Experts of a small language model: 654M tokens.
Below are experts of layer 3 (counted from 0) of a mixture-of-experts language model. Rows are named down (a neuron's output weights, with its number) and show model dimensions 0-255. Each number is 200 + 20 x the weight over its row's rms, rounded and kept within 0 to 999.
Before each expert's rows: "comes before" lists some tokens at least twice as common just after its tokens as in all text. This comes from a sample of Wikipedia text that the model never trained on. Tokens count by the router's weight.

# expert 53
comes before: " |", ",", " (", "\n", " Kong", "i"
down0,202,178,208,207,200,164,177,214,182,200,218,184,209,209,185,206,225,229,196,229,201,206,219,229,175,201,221,186,218,178,218,191,221,210,195,174,211,219,217,203,185,204,198,232,254,207,228,191,231,207,186,173,193,205,216,222,214,198,199,181,177,186,201,162,188,216,216,201,193,209,235,227,212,234,198,217,184,241,217,202,192,175,194,222,192,154,217,247,182,202,198,186,191,191,185,209,204,241,196,204,165,188,197,212,186,203,185,194,219,186,219,170,172,252,220,159,218,201,183,194,201,208,197,208,218,199,188,181,213,216,208,194,262,194,219,229,198,204,202,201,204,199,206,215,170,177,235,228,207,201,183,237,186,202,171,158,185,189,206,200,234,212,201,202,231,210,235,212,215,185,238,184,182,181,199,186,186,197,192,216,198,241,237,221,207,210,187,228,231,206,211,160,217,162,208,181,239,198,198,208,221,202,190,197,219,173,214,196,223,193,208,203,182,181,206,168,204,208,220,221,219,214,214,195,201,193,219,225,190,225,164,203,179,186,177,228,204,183,192,151,179,189,225,187,197,196,207,168,228,211,210,233,150,201,199,218

# expert 5
comes before: ":", " of", " in", "\n", " by", " and"
down2,161,200,144,195,172,188,187,189,218,172,237,180,225,191,197,203,192,189,218,198,195,193,191,185,209,193,221,211,183,216,161,176,160,230,190,217,209,206,164,195,226,185,167,170,213,201,252,179,178,202,182,201,189,203,208,204,210,216,174,178,182,187,181,143,205,205,178,203,197,217,217,176,188,180,186,246,172,211,189,202,194,197,166,200,204,202,190,209,195,188,210,195,222,189,212,197,215,202,177,166,200,190,176,197,230,196,197,174,219,260,221,210,240,214,197,198,212,195,209,187,192,189,215,183,223,207,214,181,173,193,215,182,172,196,203,213,208,210,171,220,197,180,204,232,204,196,202,196,194,183,193,190,189,189,194,177,204,213,201,200,139,187,212,179,180,230,219,196,180,170,166,230,173,223,242,209,181,233,180,200,196,208,222,218,198,215,198,195,151,178,229,215,177,194,186,164,179,207,195,194,203,223,219,234,202,174,207,214,196,188,204,240,229,215,179,210,171,168,237,189,166,205,211,193,208,198,231,189,190,189,216,243,203,215,230,193,207,188,188,227,207,195,218,206,206,192,208,191,235,196,196,156,218,173,211,197

# expert 109
comes before: ":", " of", "\n", " within", " name", " mi"
down0,163,180,220,172,220,191,190,180,204,180,213,193,164,202,204,182,197,219,209,201,165,204,151,205,231,205,203,220,183,205,224,217,188,197,204,206,262,204,215,204,185,197,210,153,189,210,170,188,195,214,221,228,208,229,181,184,193,218,184,209,198,228,206,230,208,204,184,198,213,202,197,206,219,219,191,178,200,227,219,242,206,219,234,214,188,197,195,176,190,209,191,192,178,246,214,191,222,204,218,212,207,193,185,189,214,225,227,217,237,165,213,203,165,182,210,178,184,158,191,210,228,194,179,216,178,181,206,186,192,204,206,196,218,239,214,194,189,200,205,188,218,191,163,195,226,235,175,206,212,238,149,190,218,210,220,213,188,213,180,195,201,215,200,187,171,184,181,223,195,234,227,201,193,193,205,214,170,202,227,199,195,228,227,193,226,200,170,193,184,245,242,216,174,220,208,215,170,201,199,242,183,208,146,211,196,239,164,183,212,232,212,185,184,196,208,220,184,182,156,187,197,195,229,214,191,194,191,204,217,206,220,200,192,216,188,209,203,222,177,165,192,209,203,193,167,237,212,203,236,204,174,187,225,186,200,216

# expert 2
comes before: ",", "\n", " (", " and", "'s", "\""
down1,177,187,224,218,215,205,218,191,195,217,216,178,191,227,177,213,163,203,227,212,189,216,211,190,221,194,190,168,186,197,189,233,223,180,241,195,217,219,166,200,192,234,186,207,207,207,208,209,209,206,210,237,222,188,152,175,204,191,211,203,195,203,172,243,186,223,211,205,188,180,185,203,201,159,216,177,180,198,180,200,251,234,205,183,236,171,190,192,180,220,196,210,187,200,175,170,234,203,210,182,202,185,182,226,264,203,213,203,152,193,210,187,202,194,210,201,204,220,173,173,180,168,214,223,192,186,176,171,214,198,218,208,179,220,201,198,193,205,188,184,190,193,175,162,197,168,199,197,195,219,179,235,191,219,198,185,193,189,191,186,193,199,164,171,227,192,209,198,213,206,196,169,191,147,231,206,177,166,176,182,196,232,199,195,194,156,177,222,245,214,171,168,203,193,211,186,189,213,211,219,219,209,210,195,208,204,233,194,189,178,209,200,216,195,198,192,191,211,169,163,199,205,189,194,196,170,203,192,200,193,255,180,234,193,191,208,179,191,226,155,184,194,235,202,209,205,192,221,190,189,209,230,168,225,203,216

# expert 80
comes before: " |", ":", "\n", " in", " |\n", " for"
down0,205,206,165,213,188,200,211,189,180,198,189,185,203,197,192,188,165,186,212,213,204,212,207,212,222,217,181,230,175,219,170,226,180,181,248,199,190,207,203,222,218,196,189,184,213,175,204,223,185,191,210,214,215,212,237,211,159,243,222,227,215,210,175,218,195,170,184,225,185,209,208,178,205,200,195,192,204,211,239,201,192,192,217,201,205,186,223,232,213,249,196,214,194,185,215,254,209,205,167,177,197,209,199,211,214,195,225,202,226,215,216,177,215,248,229,210,192,215,219,213,228,185,223,210,206,219,196,210,207,209,215,156,193,215,209,185,155,187,206,185,227,206,192,195,192,198,209,217,168,197,181,220,220,194,210,194,215,199,183,233,176,195,206,219,218,206,199,232,203,214,150,202,211,220,196,181,212,192,181,170,174,179,208,224,194,187,179,206,208,240,190,194,201,179,197,184,206,220,178,195,185,169,204,212,200,236,226,151,201,235,218,215,220,176,183,219,209,186,214,210,193,157,197,229,199,175,189,204,175,194,190,207,177,238,205,162,181,170,200,181,182,207,233,232,183,217,222,187,198,176,148,213,198,200,247,153

# expert 98
comes before: ",", "\n", " (", " de", "'s", " =\n\n"
down0,204,194,176,223,194,225,177,188,194,193,155,208,217,184,168,218,188,246,188,215,205,188,204,198,229,212,185,216,178,213,212,193,195,216,195,224,185,249,187,208,201,217,204,184,142,213,182,200,217,209,223,202,154,185,163,204,201,164,205,229,201,189,223,230,201,205,176,252,175,185,173,210,196,174,198,154,192,198,202,194,210,203,202,195,201,192,175,251,207,160,214,209,183,220,172,218,187,185,187,212,220,220,184,195,184,177,194,224,206,184,232,211,231,178,205,224,175,193,249,183,195,216,230,170,192,178,195,189,183,205,190,182,207,182,187,189,179,190,187,208,185,221,223,236,198,189,197,156,169,206,189,191,199,204,190,190,178,215,252,206,221,183,242,232,202,222,197,200,211,225,193,178,189,209,200,201,217,180,211,159,232,167,189,197,205,236,193,193,200,208,171,172,205,203,199,166,186,171,208,183,212,213,189,188,213,195,205,207,189,193,168,204,190,218,186,218,199,187,180,208,140,186,201,205,190,196,186,217,210,212,203,187,177,255,199,184,207,193,235,240,187,206,167,195,214,218,194,195,178,221,182,188,197,177,199,212